From a checkpoint of a small mixture-of-experts model trained on Wikipedia.
Size: 8 layers, vocabulary 26779.
Experts: 32 experts in each of 4 layers, 1 pick a token.
Training: a variant of SOAP for the experts, 1120M tokens, 8545 steps.
Below are experts of layer 3 (counted from 0) of a mixture-of-experts language model. Rows are named router (the router's row for the expert), up (a neuron's input weights, with its number) and show model dimensions 128-255. Each number is 500 + 25 x the weight over its row's rms, rounded and kept within 0 to 999. Numbers have three digits each.
Before each expert's rows: a language model's description of what the expert responds to. This comes from a sample of Wikipedia text that the model never trained on.

# expert 19
It responds to: Sentence-final periods, including ")." and quote combinations, plus decimal points and initials in numbers and names (0.04, Robert C. Evans).
router:479509472514537480542463492521537526492484512532491500524502485495561505470479456526512485494459530520544463482470466514532466481527493502496510463494482492505471490492492451492474551474540521502529435500494471510522509514519511483535521489503513481502502508495495529499480506430452507491448487513518569521471486518503523531535516545459545495482534527531512498477514549483498513481497
up0:526532535525513509480491525474498505490531488525457512559492490522501567451494514498500466519479458495504480498475504509497491511506536481542466510491517490484462486510564566528422526554477480481512519544475500500519489501483511472506465511467497495479486503458458527472519470524467517519470530472495509509526504502460515513478550530514446533475519482515503530481517498491509469494499
up1:529511528534545443512557495489495520509473508474511561499513502508491473470511473549485508484497527491510500493480498496491507474495492471512496491465508499480471500497482502506519497485508511492527484473534466480507514508489545538481500421497496497482500498518513493492477470516455478520493486532525479509502483499520529513481524462492486490485513486465484503499479477493508465498496
up2:534490503493545466504513493522549513498536479505456500481451534517474524521504500492532533494486460546528493504501547498469508518499501489483509507498464514467469505520504496469531534484494525462462506481473490516491499489512546476495542504490492513533485492452500501488510474522483473475481525496439485497519535485485516505452540477500502508510475524515528550502485538466493469514486
up3:501491496530475542552510502475496516534502460553484523537512476469500541496510474509477502479485508485552513495510498476511520511519510513501508539487515493506540513514529535518527488498515493455505515505523512490539492445508542476538489532518487557490485470491468481507471479511515489505514492492495488502522500485518508509517509494444550507497505496522483518497543559530466509483440
up4:483544489494507525455574510498525487518513477494455432517483479495481520497484542526495528453529511515474478520508521449494506526505527518560483493475491494434529512498503488507464500460505519502534467534480476535487515522483467508540486487482478481507484495537499484578490520491502501466533534523470522517477525519491511496512455516481507445510520535502515463501480470471529522423485
up5:510495442489475475498544503517498508543543503537527484454530511498523516467472509459483531468480535479522482541491449488490523479493554482495533490481542495489470517486484485513513503492497509501534501501524477463478484463495475480502464488507481440481523523542531513480476489518452469433541523503527516501478492468486455492494510489492486490506507514491499491548509561496510504499509
up6:468542522481493477540445537482460520523483489441517490481465459441507491524485524448474483482535497477491501551511512485500530549444480496492466494540472496499490478523503487508482475510495538493464491469507535515488506509448484484498555516519475492506505540512512534521455499556498468480472502491455483505482504487466502506502531496511523485510505494481544516492472487512540513491459
up7:492504492497473477514480513511492500519501433505484531538475532483471492508481439482454493473494557496530514472519465460498547500514521461469492510471504510522475502481514523518515512486555476532478547507495529506545534527536511501476484492481528490497535536521516500517473538498552502576509550510526501566478509536518486544491494488488545516558522520519495490519507526547487471540504
up8:543506483480521509521514531467489496526514518484473493496493513529495540468500485520466506498502505480436469487503496462502490500503501519508476534491519532508477481538480488489538572538531508543492493467502500502518536544503472538516466505484476512483484472515501506495530546485488501528508482489524493481537524496500512473488526482548479506533487516516497481465450520493492514516484
up9:533518479478522487505509444482484511516492496543486493535551498486464485546495521506502527501515459526459525510529514538516509500475518515554506496524483499481536462511521472511519470502490504518523524543545520514483514492472499497505541507527545561521469519500479467476525511507478519493489470522472520459479501467509529526539528477464512486517494534491496502509549507520485517480510
up10:495472486479471501535488478464523478509537512495488472516531486522507498467540473489528478490520496502518475519521513515486475476499477497469531507513507524494500472497464502483497489477509474539524489525457491488511484473502546531517438485496548539480477528427476496503489495491513496492524486519523523482483510493457534508490493520483496484458428498532545495489495521480482531474467
up11:502532518470467513499500518533510511516514512532481537493525532516513495500516474480493499499479454480534518508522487502534504497453536509460471491512452487477505503520463502498473501512471530501464501548523501484509517523524527512484535516475519513491504511486510510477476520493514503498531459476439475435511530492491491480499483473512478452474512502496534474538459494492451477511515
up12:493473476494532501512492542508444478505472483473479517541484531507493493476502500498500499519498476492461519477509505537461467526498519491473465472456511507517506530546482509543476481504515521466510503525481511474511515509509516500530499498524470507503498550525516503507480517517528481503470528466485499475479525491484525530475481509497502537495529514425517485491507516531511467488532
up13:468472498544496472477501502477495520492503494520492491493487491514479524459477475491462566491498500515515489471533559521494484564522488454488479498501502464517515522496570497530554489482478526537506521512470541494497504486524483443481531529526531515485531486478520475520490493507492469473502450432542490471465524482480516489544521511516527514501519494490537478512525486529532524456513
up14:556484497516490544459496500465540538463508497488507481530542500525482513529493485521527510512486483510528522536492520522471526488515485471545543530490491465480491547522511506515533478505516556577509484485530509506451533511499505488507495537490519484522489517462483489526466517486506467503484504528516446429567506528505494509501496513493473487541528520501481522537497504508531521501488
up15:488493500505511485467504542521477452526475517467491509501464479490525513444497552505514515470500454484508485500480508438487530518538549509529517560517482509489539476521508519434472480508518490516487514500476493476499499469525518543474484441502498493544463499492501481504461466493467507493511472467522530498476474501512526471476525538525477489527506523514516453490491555494538525458511
up16:487483518482512495505509535477521493534473539506481504482558428505514498500491490485505467457506488496512525456474514506468469465522493508513541471490484481503486444499471473465557491533490495528509466508541500505483464527508478560505511468504513488535499492452512489517478522490497462457527509456474469476532491479501516553506441507439520489528514494526483523511475497551485506503475
up17:475467521491493520478537507535502455507523490474470554552510481471494514495472546491525521478487503489512469474528512497511501506473479517539504512498524468534552452481475499496514513516505504470487515532534523538485496498527465529515513511484526526489500536523482499495514475464470504523528506462538546496515518472533522482524493506516493496487560497479519465489463550477487495500509
up18:471452472495473475551522510540505499511499504531509467507503538539507474526510527456480468475480515489511507477453479499526499484521502490495460501545533512498503481498469538464481476512488482489490496546492477509486503483478492499501506468487477528469475490501541539488499507471517481536490494474498508512489483498508473514482467492506508469496528472485437510471527497479508519455518
up19:468543492512481513518500540515521495472486544509497516515490510499480543486501520537494521492486515550571489476522542516483494501514486520496528555507519491515516496471494553479553507485500477540488474502513465518477510514515464502534501513487487526508552471546506492508504492481508509498481540507474475498465495459552529489523502466492539514512509499510507501508522510510534483508522
up20:478500499482497547541487489524480490507474496441513501515545476466512488484476479495475550485567504546513505507495546527499493506491497522490529497535496485476514517480442518440490520484466459478500469482510518518475488513522518513501504475478493513470528492496534504539514507530496507502511512530496534484480451516506554490485522524503510515537513471517470490481476500485512528552489
up21:527521513489494473524522499541500489519503513535495496566526561486504484522471487439481505528480545532475535505501492511505506510535502490517476512494528536509509486515482462545478511509531496506534482496502488468531469521491475534513460497521529516512485489502543466496470538481497534485497493515500504503521494523460492543499475531489494538529481534517517494545491560517498488545481
up22:498511509501534567501504510506534557499491498498472460509510474496512524471526498493515478491478492495502552525482485536499530509517476471537477524512517520527498535534519505460511490454492442494523508503523499531506470484511495497496494489468489480515524469466465517486491513518491495484495451523496470511532549508513490479478509487445487499497501513487481491475511503471508517502468
up23:492474521482510480524488532486493526519493484483448485517507517486478547533528519471492564468512491448510545509475507500488498547485514484473482498518497511508502504515514489465540543560487476518483517488479537477515498498474455487490478491463502522466491498480476494507440518489454510517473524467484489423485534474515496521513500534500492491477481512514493495493467490512528489517471
up24:526474514496482515508461518511480499500496472539473543512498478558458515516537474516527470520485493492547478507437468515523503507516455524509454504510470484521499506483475512505457509506453556491551502525521498514504512545494512543485514520511491518501517531521491509489519505477514522523504558500495528471512551516529535481518530540499513495504505521475483556522447467538495495449521
up25:546548516498496515466495455500520493482506492504494516516474522497479516515494494534495483502506526457466481499467503511507478488513537472539509491483458466509492499481519497509482559532493520510514511547477512517545484507503500530484459508497480489500522447504519493509440505513531500533516516514552484552510498544514464463476497524490469513498530486478533496469508450511479485511492
up26:481471477522510524525544460510535506540471470509500494488529483508538452517504516522532514544502492513520495508500510454474509519472511530480521474520514499483524503575491542471445480502525501465524506524500556495453522450487528509477515488533514521518472521469536529482517477495538476487543503493495553501490536504512521501500465488509514487468510512509470516495532502466486504517473
up27:571522471500511485515449462484473505482487542495483509539519514535531515527497486509550474499520528539454526484539465517501511483509529493449523474521492522526534519486548500457546492548515466505510498494507530497476508523497504477532525468492538508537467515509498548520490527494519485534467485461476478505480518493507485465503523469478472522501417485514505484482466480514519518512545
up28:518498429519500503503459550509479468492470477513478492434483482555464455490463494497505470540504479491492470518488492496508526492503447520507506457506468489499480511481468462454502517486501484497487520485497536458441481474541514520516497493494524552480476554454528520464497485478523506543497480465491489499487518512484529503476482524534470480507531523512488529462520471487468549529444
up29:482524514538446524469492517485519520495520505476459503514483525539532513494496521489499483539482514540539501519506504519562492535480538491545516495456503514524528569468551533490512529458519560529481522484479530518476514498502500510535471500516545506525472525484501508517499522470496512518498482499507498511515499512509510537539496506516468493497476452539468533488501518514518535505462
up30:487529530501487482474491512489534478480468524504513519521482503478475495452487532509460502484500519494526532508505502489517505508546508470534511535505497508458487464479448490522485462506461497495497497485528526523497483503501515477541532512506429520575540526499504546510530528525503500524465517493506513503481534521503504503517494496523490487545537526464477484470478516493472519490515
up31:514508516527480541544506510501492527514483500466462498513517501517532542513472558509482487529503499495495517550507505530511538506486474528501507535466498533475545493485519509562508501474494520485500484477500494516509472494508516546521515473496496529509553526512488499502476524522523542512499490504517483527484495518556491505491498491487500484506527556542476534441495512499485528524488
up32:492515487499499510495550499484470527497486522510512554477452488505457527511500518494517500519528551490492494485505526531492541492527512527453499510464487541456483472533458545471521495489506531493466483486503521530540491486538514494491500494491509504518505515502535454516466504516540514515512498516518470533503498479482465513496504522493533516497470537502513453535521507519483526546532
up33:526503521507483524507552531474479498512490505491500556502471518509479469483514566537494463563512517481489489504514497514486504496464482542467495496526472517550545498498465503485501523507451506494440529518488512519460491564533506494499508546497490504492526503472512485501496480548508515485494508486493482479535542485492497523478476524527496487478482501478491525480476503511519484483456
up34:527523506507492507502523512557499555524514500522446502512470514526520507479464492519479475557482474479525448506528451452470457512511519500483532508513520525520549496535521525485532491530490494474471506514489516507518496543488522517430524473480552470535497489460489471486506506482542500509513542497468507511501494513537483503486486472530505514441496486497495508501497427505514470505521
up35:525518475504517514530500503534574506511531513556485501529504536508480498526489543504496511535484450533525477503502503484507501545519497533495492462486475509491539509525509502488473495495523467446504489475496487512483511478504486511521475513448491496510477481467497479511502497495503511497521535497519545546509464499484532458540546457488608502527473491511495497496518500509505533493496
up36:484505507533516514474449494486455484498524476479499466460509471501475536511511486508510482489510523526515542500482499473459468513489495493529455524494483493488494506473497508480483499448514497528488519466529494528518538443508494475528517521525513493479469479480502492514526505497543564467501507523502445507519509534530541479485507495476524531506509507526484522515514518486503491534535
up37:494550476528541533536470482484523455498465528481534542504531530508486509485468509459489540524475501514493547512529517499513489470512484505499475490530514470507508462475525467501510488541491528525484514503536500471492512520479449518494505500511526554512507470528477464487484529493489569504525535571464515520544502517533505516507497509462523478492478485543518430540503494495477508514502
up38:527514514505539521510502503494506528515484504500531546467514471550489514495479485501470496505443502518542512490524512511493525510459519471512489549512504458516489541479533462521518490485484509519534469515475494518494458527498502487471458505484492510515534534517473568551488521478484477457513482504501498519501465482541469502505484465489501481515476471502523504500461495510482510475526
up39:482518489498481495543507531484480500522523506463473523502508491527501510468483465475527480537513447485517493502541546475550494509490511482485493509492536489513496508517498508493512534499464503525503559492472539561522504512502528518562469438467476477460510471472510475521513523509487460492474514487516516473531494512474508460501478510503469504508509503487481475504477531543521507507507
up40:515552516486535485508497469501514494513478582459460505492492488499470501489510556480496513507517454527516485517475500497524496473467493471542499514495504473480426499478529514520480496520474514500520497411471559496491505539536493528467470421508523492472535505554493478502507483479513484495515493518515510514547522528487490480513500458508500467465520482482484515508498481480552502467543
up41:486510497531513502509485484527506485526516504558489492510517496461480562508490500446515490511462480458542489531485523520458510514454478498508488497512515522465486500510517515476515562532494506545488540526494505466491506519510503505477502493496458501461491497521503546509484455533474520494506470469502506464524478526590514442476532494514425486512481466484521490477520492457536485456551
up42:500526510557497495533514495520505498518502457507487479448468448489489524516499498532493565509507523495498479452478500497474495487489473510567463505475532475503509538494487428494490510461499510501546497482507522511498465507480502488512490503527490463502499526530519463551488548526499524458544487530493523506482504495482494501494455482501501455507484523527476483529511555490530523474436
up43:504498492509488550508458507485489516472550477476511510513473484507503509501501520490524521525469451458482514541502512468533495505538488513471506478477526443489533540491542508481510460457465524467485507524490478474508505464505458499473538466490502493521483471510469505440483494505500466525497501477551513540513451499526515510488506488539536476473487502456507483491468512491500483501534
up44:505558468515487486518477513459539568491467480488515531514452530536489449447436464527510502493446500514517484486515498515502458531479546524513530487519520512492497497481470460472493515484484492535504461478477499489483516518482510520514495484475503495537519507483504497473497508492510487502526526521471514495476521494528495474480503490519523487474462497476527510506485468480477516467513
up45:514502565485458507457479533497527486474462509496522520510499512483502498513534505508472530501512464531480492478473483493526538503515539508489515477465512499471470530473475514551493511559461524530485518499464535516470493553527489499500513546472497542439542524531462537482457557506473527495522487488500487550528508505477519517549515513532500502490537539485521510537472489538463507509474
up46:525502483514466499507442504475530510540538539535480511487441512486448520449524511504527523501483552528516479487503492517485496520495528522507529515501481493468518473524509547536503520485557546514549503509476530487518482530482488490524483489466518483502478532499505527472519496516495474500497511532476503510539503501503513515512507518486549466533568517483523469434521477484511536517502
up47:535499526465490467500539492476511493501476527503496509486504508520453529480466495488465502497491511509470495530477522463489499498481532489524520506515492454573542505534511489480503477503478527451522474497531479493495506507492549515522543498484464497511462521501527542483531536481465460476472472488465516503485497488502538514463550447511490558502503518497452499503534531489530485485527
up48:513495440523513502499533522464447535524501492468525514502475528513505511489498495500468475474473494482545486463515461495480512496475512484541510522523483474513517503514517443510519525502510491505481504466517509500512517488540487495490503538562500521470472490526472512484502519527496520470501525499521523445536495463564494506483506495494507476501480527523498477533412508550498503521519
up49:483509500491470504519513514517528485512476475489525547509469522504491569528493505493513503507502519504464535495495510481530470534480525469523477521524503517449473503494501528487479470503477496485480483509510482530482477546514527546494487513499509530447528511538556478553481511511513503515530480524494508504495484500472523480518511484516526493508486507521492514506462469502468530528503
up50:476476499507476525493506480522517502441510518515539521496520471515498487511505482474488511510507535523519487496480502523502529492466503502500514477510487486490506490514533560525546495510490491516459492515523485516502463516478451453493489464507542519494472505491491462526541487490530455460505466522509540489468478494475493529509503515466465478504518461474493491551508517508452520535528
up51:483523512506505530517511519540460563492515445485510513509444479517489496502516510528475517530506447533479471469503561480493566517531509522521532513499487473515474463502483485495540504501495507538545504461508446553525472492514513481487527491462490503465570480507528526518531530494538522511490469514567494531514491496460506509509456491518531532501521490475515480508486498491531510507513
up52:501477489496558496549434524481513482488504505476422467520483520507540493502519490506484466523535481493530465459479468503501516532536505488469524495496490511532529478470532485503542560480485464506521524563490486497520443480508477504515504505514528522502527486506488546440536531512518490512492454518455512529494527528498494522482474518439538540488482488493502519529559504497519539493486
up53:484519514524469513527568533503501505464539539503495470489498517513504503548487477496501522484498529490493541491506488513502481501541532523535532536492480512489530500532475470456529510520522468474495490505499457476512462532546498554504503453512492514495476477548501488506491524467489532529521500511512442499507505509519521493542499552526493446517544509512517517544560562521547519506446
up54:493513486469483493493505526515471487466470488503488498513479467539495510519544480494439474541478493520526511523516511478471486487512516469477494501515466543508494506527486494528508492483480464496489517480482473484525495515515519483542452492490496511497500486516467495516488520545469461531498525506470499518456513481472491521442494514480513513459505506535533503483473509517538507470477
up55:519496557479520524520520527505453543501497499486488556517448524523521511539555461487486487497528501510470493500449480525474472502515513507487543500480514563477463490499518495492521528503494478528462512510496483510533480541511489517533465579516522535516497501500502476529501481517495500487543483532499455486478513540463493521451505469504523500502508514498506470463506478489478467449476
up56:496554528498521540528486498534555529493504467510509538514527528497507484471494478518501515457490495498563525517543493528531486541518509492503507523531517512481533457503524480468523523510527490561458510543465501500519497539500479513546475498498519540483502502486530470481533497465482488542486510510505474500505503553517504536521515535510484526527528496492501506512529550504483477514473
up57:494520464489535474489526491517483528533504481521493514453496512478468495491500458521467513492513482552551529487458469508472529515450532492442473504499477499500508487507534513526484458586473515456502449473527518503464529503477502483493487514491544503494485480540524523503516490481445524485537466515498495501470520500471500480513538512525514532471492504480503549501497557505455450524456
up58:489531460525506510557525477483506523494481500515499459502466523532514553539503509461467519479534474500506503517494453534513528474557527480501529524499512528461463481519461549473490490478547498488538511512482501503512478430509502481536490472515487472486522519462498492490496522531496510467492476484565502493466480499454531492511516533499497478463491486537550523499491462483500430531508
up59:483519514530508489500495499479497477531496494485501475468450496483482485512507457494487538482518471534531503514540529524484457471466483518534450489505455482545540477516474490574518507461472508494477550516513472490491466489489470505508480509519525495532498527494514516505545520571510502494513487474552485502503504493520500500520514544531490500484482514445522499509513458488550525487514
up60:460537504492525517533492526534488481471529476572515510504521490494484483492537524518506457539501498478515489502492530474522509493490475518517491496487548497524488496542468536473521503511498472524468533513487493437506494516487485514504522487488494525517451544493488507512499480501512467507530528511491515466473492497477508523517491511496499452513483481525486523505503492502512529515513
up61:463485492494503511521469475479499486522501475525537482518477483528509511496507522504511536490504519527503517511467474528529517451527481506491515536509525507543498527530521457455522529530559479506510491497509493540487534457543505533527459486501513556524485487486510506522498541497496494516488498523499508524540549508488527518512463495493531485528510512521458521489513494487499479545517
up62:513489475450474517488504464529485482515481493499525517512501505465507496485474523551483549485485497480491468552490487487488518511513487549505490530532508475476511516508546524478511524508517514513505500501504524483502501505509525494540479506482496502536474502506466474452513490543473493543507471506527503460504536499436489470463481487525470479474505485498522522492527495461479530543529
up63:502531502498481517500513514504547523518482518513537561489493472553535484472479496488491498493491485455507490506515505477510504473490552499523531516508476506475460495512510512524512515489519507458482560517450512443515547547555512572521525526503528495500463483497506495461462494496512453502538479517517515474498535489475472465535504485485502517472516463532545487539488485523465459499522
up64:487512485480502484490475476477555470510482502509545505487440533503525506488500503527490495517481505458493540500474456515498496471468525512480563473493477521478463479515500498495499481472471503532497555526513502538503484524496482443475476512504504494506467486534450498506525458470527503528482441506469466455507463486498509494501514544498493523501488522558529514474474509537483497458488
up65:501523494462508512496531523535454498472532508495542520516511523470508488502464473504502478522508470513501518463520567541495479503528522505512482480417518465506553490507540532478529502526486513509518474521478493540514513500542524530564476482479494490492475516481465502529520521485535505541545463484496477522528529544530506524533522459473511470484519507464486468488493510503520518516509
up66:498529531499569509476503533452529542533455490509517506509463508470469494507523488472548540467537527490535509522493488460479458465517500467519559538501534481501481516489508519522531524494529470470498485507492480523511476531526493486502490518470550515500518487482525472557498520465460475464472457511514494499467498503486467515506464506508493481509454501542490507512516491465535504499548
up67:513468507517451512548477487518495494525512435494478498526522488529494536481525556470453477483496498532472514504492511554498531530471526539516481493505524489482504522494473477487480483518518499492504545531455481475493480506515511476490520508508494536504507530493487466499478495528497499486519444480479493497524471518498565479489498468505527515503521505503519521523529466510521478514497
up68:511528510501528478481497511491507517471535506496500485517486552545492503486512546478506471513509462496490475439471516504500463498523470509543506475517532457479481499497531472508516526480510490531520499478459454484516498480436480493499490489533520562446502476474524489504504478506519545508470516495510476454443546485487513491517482539483468485535502509487460471540528553455535512530496
up69:533501485488507539502506509495521504512491474490508575501504491494515498557555541495504528505530474574517503480508553508517491500481455510530549505473501502496455531513517522516519508484505583547487499478503518556456518546529481526470440477477495524562471485520521538492506536512475534499516495459496508453497448484522511501480502484481484475551495483523510514497541505470477531510486
up70:501509477487498527525482484483483491536496539498477484483543459512535487514490492454489472489493462475476454530498506457534526474499521490504483527504520520500493533500492523540510539535506566510492510482437495468518534520462476466537472492437519473538484497523505463563443520511495448510468538498490444514504480502509511514520536467511494503535512490524468496527504479551482516467473
up71:511478530515558456521495474520499469520494528516466471514483534519492543476541475491464482539494520520514541481493511457510484513491497475489521531516557498458508468516530492537511527460452522526482491540531475499479490477485530490482450518465524503470476467485482497465492517510464535448554494515450455472502510503460471488508505502491562521454472498488474523519499498506499503449500
up72:473513527503529504537536492526517509520526521454500531501500543507521526463512463528524521465475481513536494522529479475479503560501525523484464544504505563526501503529511481471506534517502503523455487508549516453497538499498506500495491523483497512440452519476472540518463484513528490481547493492504525509507472506523503508490542538475483514556508494529480523503497520469467501516514
up73:461492477499489505537453474504488506552459509506459512490537479512511539476482494467530534546487453511505486511503484516460497500502520469510551489468468475483481551554471447497551482524480520501486491509509438478530483568483494489502508504543483526476504523532511488527521491506512493484537563516503426503514489526508519507532509504489473494487518476512498522539456494493523537480528
up74:480537525459479455499474482435522487484557462496495506486465438534491448493470456483494505445471471514505498513535483498549483507473488536497530495516524517495520494548480512484476530489528472481484503518514536478496497481528511498533523539490462482517493502479489522500500509521525508498539493500527504535476473515504488525459452471526486514505510532500494461520497511481479516454491
up75:502496523495477486487497542491540474474504527523512493556501483544489507477473475462497496528521529467485529520530483494505554502504510506490513471511500494509461478498527496487514519531503492541460500484535524505492545456506461518523476485511507527509506517532537483538515520510529525499510513547452487539541547511547503479499535522540504510509476504528539520508493486460493480478497
up76:531538479510509476469505522495479522528527485494470533467504527507463510594514540491529504548484511505512510534520492506507503492503479512515483477503489484502478472496536522487464465500526527499505523520463465523539469492527523500514506508470484503511485538537505520512539487499533463516499532520505489482547527485517451483500472522521464512491499512479517537490504511494517461488545
up77:538480491532482488485498497514504536436472514483500517560507476495502501547531536549465549500549510536530500525501474504536522501564502477504485486468514554473513467503570514463481505498497524488499484508490491519540511493487544513511504468470503479521489495526523471489492525475521486503535484536480500515502521505485516526503491476496556536547510563477499515503538550504511501503538
up78:460489512474540476529490486512475481550514536551502514472516538500505484513480513540468554484467565499472540465498493495525483494500516487498464480469485494494486486500476480534499515503530479532462520523509508470486522507515521524503514535503450509519491535506525502503501514487479507519490503498484478515540464492454477500479496529461529502519501520489550512435549515474502488494480
up79:502515482530506487520457478504482501495547505448545504500516513526467522498498533488506445476505537498501543494466517553490472507530521517558480481475499500529547473501504466527511494486488513563493499517510509496513485460576505508499449467477495539496456541495494526501526487488496446505463510486525502499476513511480500505527522501545450518481532487480492509499523503475521505517509
up80:520499508501517507569488501486501502456534500514489490485535470497511510496503528495511509497509528508489489480478512455556512514471542464526477501490487505520481512524500519520484490489477508482494519526557477529462501482488477530452487514456456463547503464485531510460496527529521519517517521527527448476491478485486505537510485521518535492528506492470475474497483443518501570465523
up81:482462520540516484509479477522461504530464517505454475433485494529486483463479500480456491523479527466472485492460503520495492506535511525515483481489518531489466475489478477498512512472496501529489520495485512480512506532562502464541518520472451489459494549497470470476502474463488530474499532490516501526469505519463496522451509535541542492484499458521508473503487493502507462466511
up82:519512503492500485432511497494507478494494468485466476549437516498498530498511524505501520520475498478478480535523526497520487519488497520534511476500501482523485540488518531503502494471504511509505507504494501504488499507481497483552486500490478510454488516522495509474488518498529466475507492491509546465496476485481552476501469504445530518480517474496480514507479510484525544530555
up83:456406458503488488526503499520502549506518529511521536531505507498490525536483506510483455483501552490504522458488482460477528527520527487497487539486510536524476482455514550523496529524537534514500481478472478521517484517533508480509483484441483537512512527501500478478487492491538497505481493502496530499527532480451517558500523506528508502480488465523470520499499483513524486468529
up84:484466551489516523514489547515442526529512470493512462561483493491515508486497523482485543501513496502494522483527489520498473493452502502464506480481531501513489500442501527485507487480526506526533535475485505519500506514504522480523510480476502497492530512492527512520491507487564451542511504484507492473520504476517503462507486525484518529484524518508517522517523491495517484502467
up85:522485482521521491519525485489498539498529489452486474506492507530501536484513509493514498504516569555460553454483474577540482511498490548525495490535523491538498498508510456540544503507502521517456534510477466488515504481492497503541532465495490496486481494443499501493498509498503504518455517488523498469492480516495470503550486537506485506505485469486514469485473530494519511492458
up86:486480516511505510505469527492488529522473526517482473484511515488500480536525517473498502483455480522483500519536511476504544497503528558522507507518518497464488533564481487509527499488515481534537522444497502497522516490525511496526442468473488550489477497481494473485528473494518510489461494477522520514506510481522529493534496522498479481488514457528494547468502537494484487501507
up87:463512464516505486498453507465456500479514531458516495475473488477488502472514521512495537522517503538493500487500518470488501472525485476546517474519465475521494485508508512490515475524511479470480491456492501494475485424516491513526476533509504491481541509535536470562505459501471503515472522517483514492497509549547503517529472505471474549469508483491499497501500491498494489503536
up88:493477528445485537509488522509483462541485505483447510507494449480489489506545473460501498501487502488485521436526490499493530503503491492540508498498509478519485516493503494472523522488509453523494516484478507514507477477489489508482525536475507538524510504542535522500499510428495552465570522502453514522505491536515474453508502509544495503565476535474545485507547486521484504521500
up89:505518504519478487525558508525495508508502471521487484495481517462509523500480496449550466443484503479531543494490495522522518514554465461526493525530504530506485487531500478495472505445468491511492494510557512487503506521533542510524499517478521526472504451504524466527497477499514504466536478535495503517510525504481536520534488531460494567511513516495466527497523509483485468504498
up90:500450470459529503523496493451514523478519509468505460530511473527524478430493480493461487503521528462500535476499520497514497481513501509521496480497487532528515514473507498478559513502475476523426490521497468500495511514519512506483498537487531460517477490499492519484479499475486487505496501462510492505489515485518502548481466538483494534494507524483516448513488507501525536462495
up91:476505500476491481511497486487504520483513523514502539518504527524504449492492537496499512512445503520434530507478515537489448520519519500485508497453506508531506502497524483464518454478539494458445499470521465464482501501489512529468525462494517450516502527494490475500483520508513492526465536523466506459470483526480482504517472491507522518492510500518493515539533548545477513582496
up92:484469516483521449490525518497497502513478512445511525505528511421480500486529481480498489474492480473471516500509515514542455507509525496506514474517454455485462505556522501468500501495500520475505510511528494495469492491480529464499470474528472493513490537487520499480510493514476528458504539485504494490513492515512507509523495507487493504518504503510515487501548457489495515479496
up93:497469464521506541513487491517480473502507546459484450505499467513516472498484488473480473477498508484463479458477492468490538558492539480544498490479515526481486527516465482533494512515476488473496463516497487468497525483531533501509511567530460510530521494500457492518498482514533506514510518501498525500500489512550485520493459510459491502479484477521500490461516503467520495515470
up94:497495535475483449496543515522512511488460497457441492476530527485516505491490576493476540559525474472509499475514484512516503518477508469536495484492459501539489499498468477537533482510504511565508495495500516508479522533537482503490521493504482507472496523489489540499536568536487498495522445523490529530523519515488493470479492495487523503483524502493473494462455475541504493499506
up95:458496496488449523520528494514506458483490544523512501506473518470464487455497486513492484497476523521474483475515467494510502514555500505506560497496502470521459517486495494509547445473485497509576559520506482538510508501516512521506507507520460523497454505500463480526521496518495521493496473524527499540496504512533494511485493502490506490462533519568519482543504504527488481515499
up96:512496548519527502493542502559493492476540483506546513520492487511537440451512498491469543463468471520474494517534499546531520497460507497489513501492526511512504524538464517480532526480525459473479518507464500457495487546524493530468493493529511519487497490514465480488492486461534490489526535505492511484493543497482515508500511469439506467493472525530480490538511490507504485515488
up97:484532494475508518527513521485497569521495506501510524518503474501489512476457490528521475517509493463521497496503502563451467483500533524447474471495477530468488505499461517504558506506499493468555485506517492527518470520472484519450482476508534501507530522472505481480506514510523495506493519463476559513502526498487472455514507478513513499511502515461518500540484498459459503492461
up98:521489454432508467522535496538479477536466493486493556518520477522574481532536470538555498542530468504478519510521489497498502490525528543453483524505514529486489533506521500518522533517530512506493516481523478515535498496505505500539480536472470527497484508506468458546504542515564545490554476526489550539495493474503467508543508526495520500504503507503486476527456543530487491497503
up99:494495467509498485479519529566474515520512513510492492497482549498491489513476502477496493476474549481494455465481483496500468495493505554490491489476505505489497485512471506519521534485529483518492510540499521504507523530517479502511490535510467518495510562528503472490493513515465507500457514506507488509548485498535542501498498494523490498506525467491474491431485487504526504499531
up100:541544506495460554485526520489519467530540501473512490462505500521507491534487530500481468562477511507540539483502495498512493466479534469503498487504449518517522505491529507517541498521509509505460507483481514514508466505505525503495530482502472468539475552547501514536494506465492549495530472513503475482492471514510565482492518494502488493459542484539488507503568528473496554488470
up101:481466475519500474505489515469525483523515477459523485477495473539529505460477492507526480425466513501486488522484515479549534453495525512517468478498495455508540546511546506487529523497508456453468499515503518489524490501462496479530500497494474489503528507529524544521503488460480471462503492535490506517497478488499521495483511497469470538471487515495526493479497510515503528520463
up102:482478488500507509500488520524457512527505499494503484523503481496447518497486514523530496519556451522520491517490506492465485513507496449521499505522476515534464484526490508518488502522506496495535537504484516471473526534525529497448510539489460469482487514509492506478471527497460511490492504495485472544512443510498501490479494480486513490449502454507517459488491472460451531459463
up103:431477511506530498481473498517489497504504490538460515496472503516528477513556512509515479503529480513456497481504510503495486467496480472475500501544463506508473466432482445506525485459451506479493481514519510487527508539520480523471512502536469537479493486492496516475473542474544455543504478523570539479530514481498481541475541496525535497516515542509439513521461484521538499495492
up104:494521492501496514499464488449493500542508503478504478469496510520525521496490486483517506541501497507461472507448503448427505509499518509460475469513531508506524500478445474468491497493487488516501488470494469493473482498502448474516496467474483520520519487493535533514532468499484478429525491474487506505490549491479520469476489481536509451532450470468518481511537537490491535497524
up105:472471479508498516540546507560508531530475501500539477495466500485451551535496510510513527498458458522500517502474444452523473521450506509474515513495521536528522493501511512544525487472546506516464506495537482519478485487490518435516461499481510540508503479462489465546500499510527526526528510484496517511528495475466500508507545513508521515456508487437477530494490498490495554526540
up106:499551509549477511493471559503476519537564479505505514504513543507492514490510449513489469468495496499471507474484489472504475513466484513496492488451498494551512506457474489512469511458535466454500502493537452495545496454502466471470521467504511490523501434459475498468502504518492513514457521492504452499509510496458490525445480457486520571482497498522493459512501490514488517494515
up107:518483508554504529575513522515466490485514514515520506487496460528568494501509491501504482516453566480502504502530497498508508479520510473512522517490544504489550509546474503534531528519537509562501527523450509494535478510547536568554503519549485538524468488536496522496481522503500506470491502498481515536484549534542495530474498531509454481518496477518490498489507484497478506481508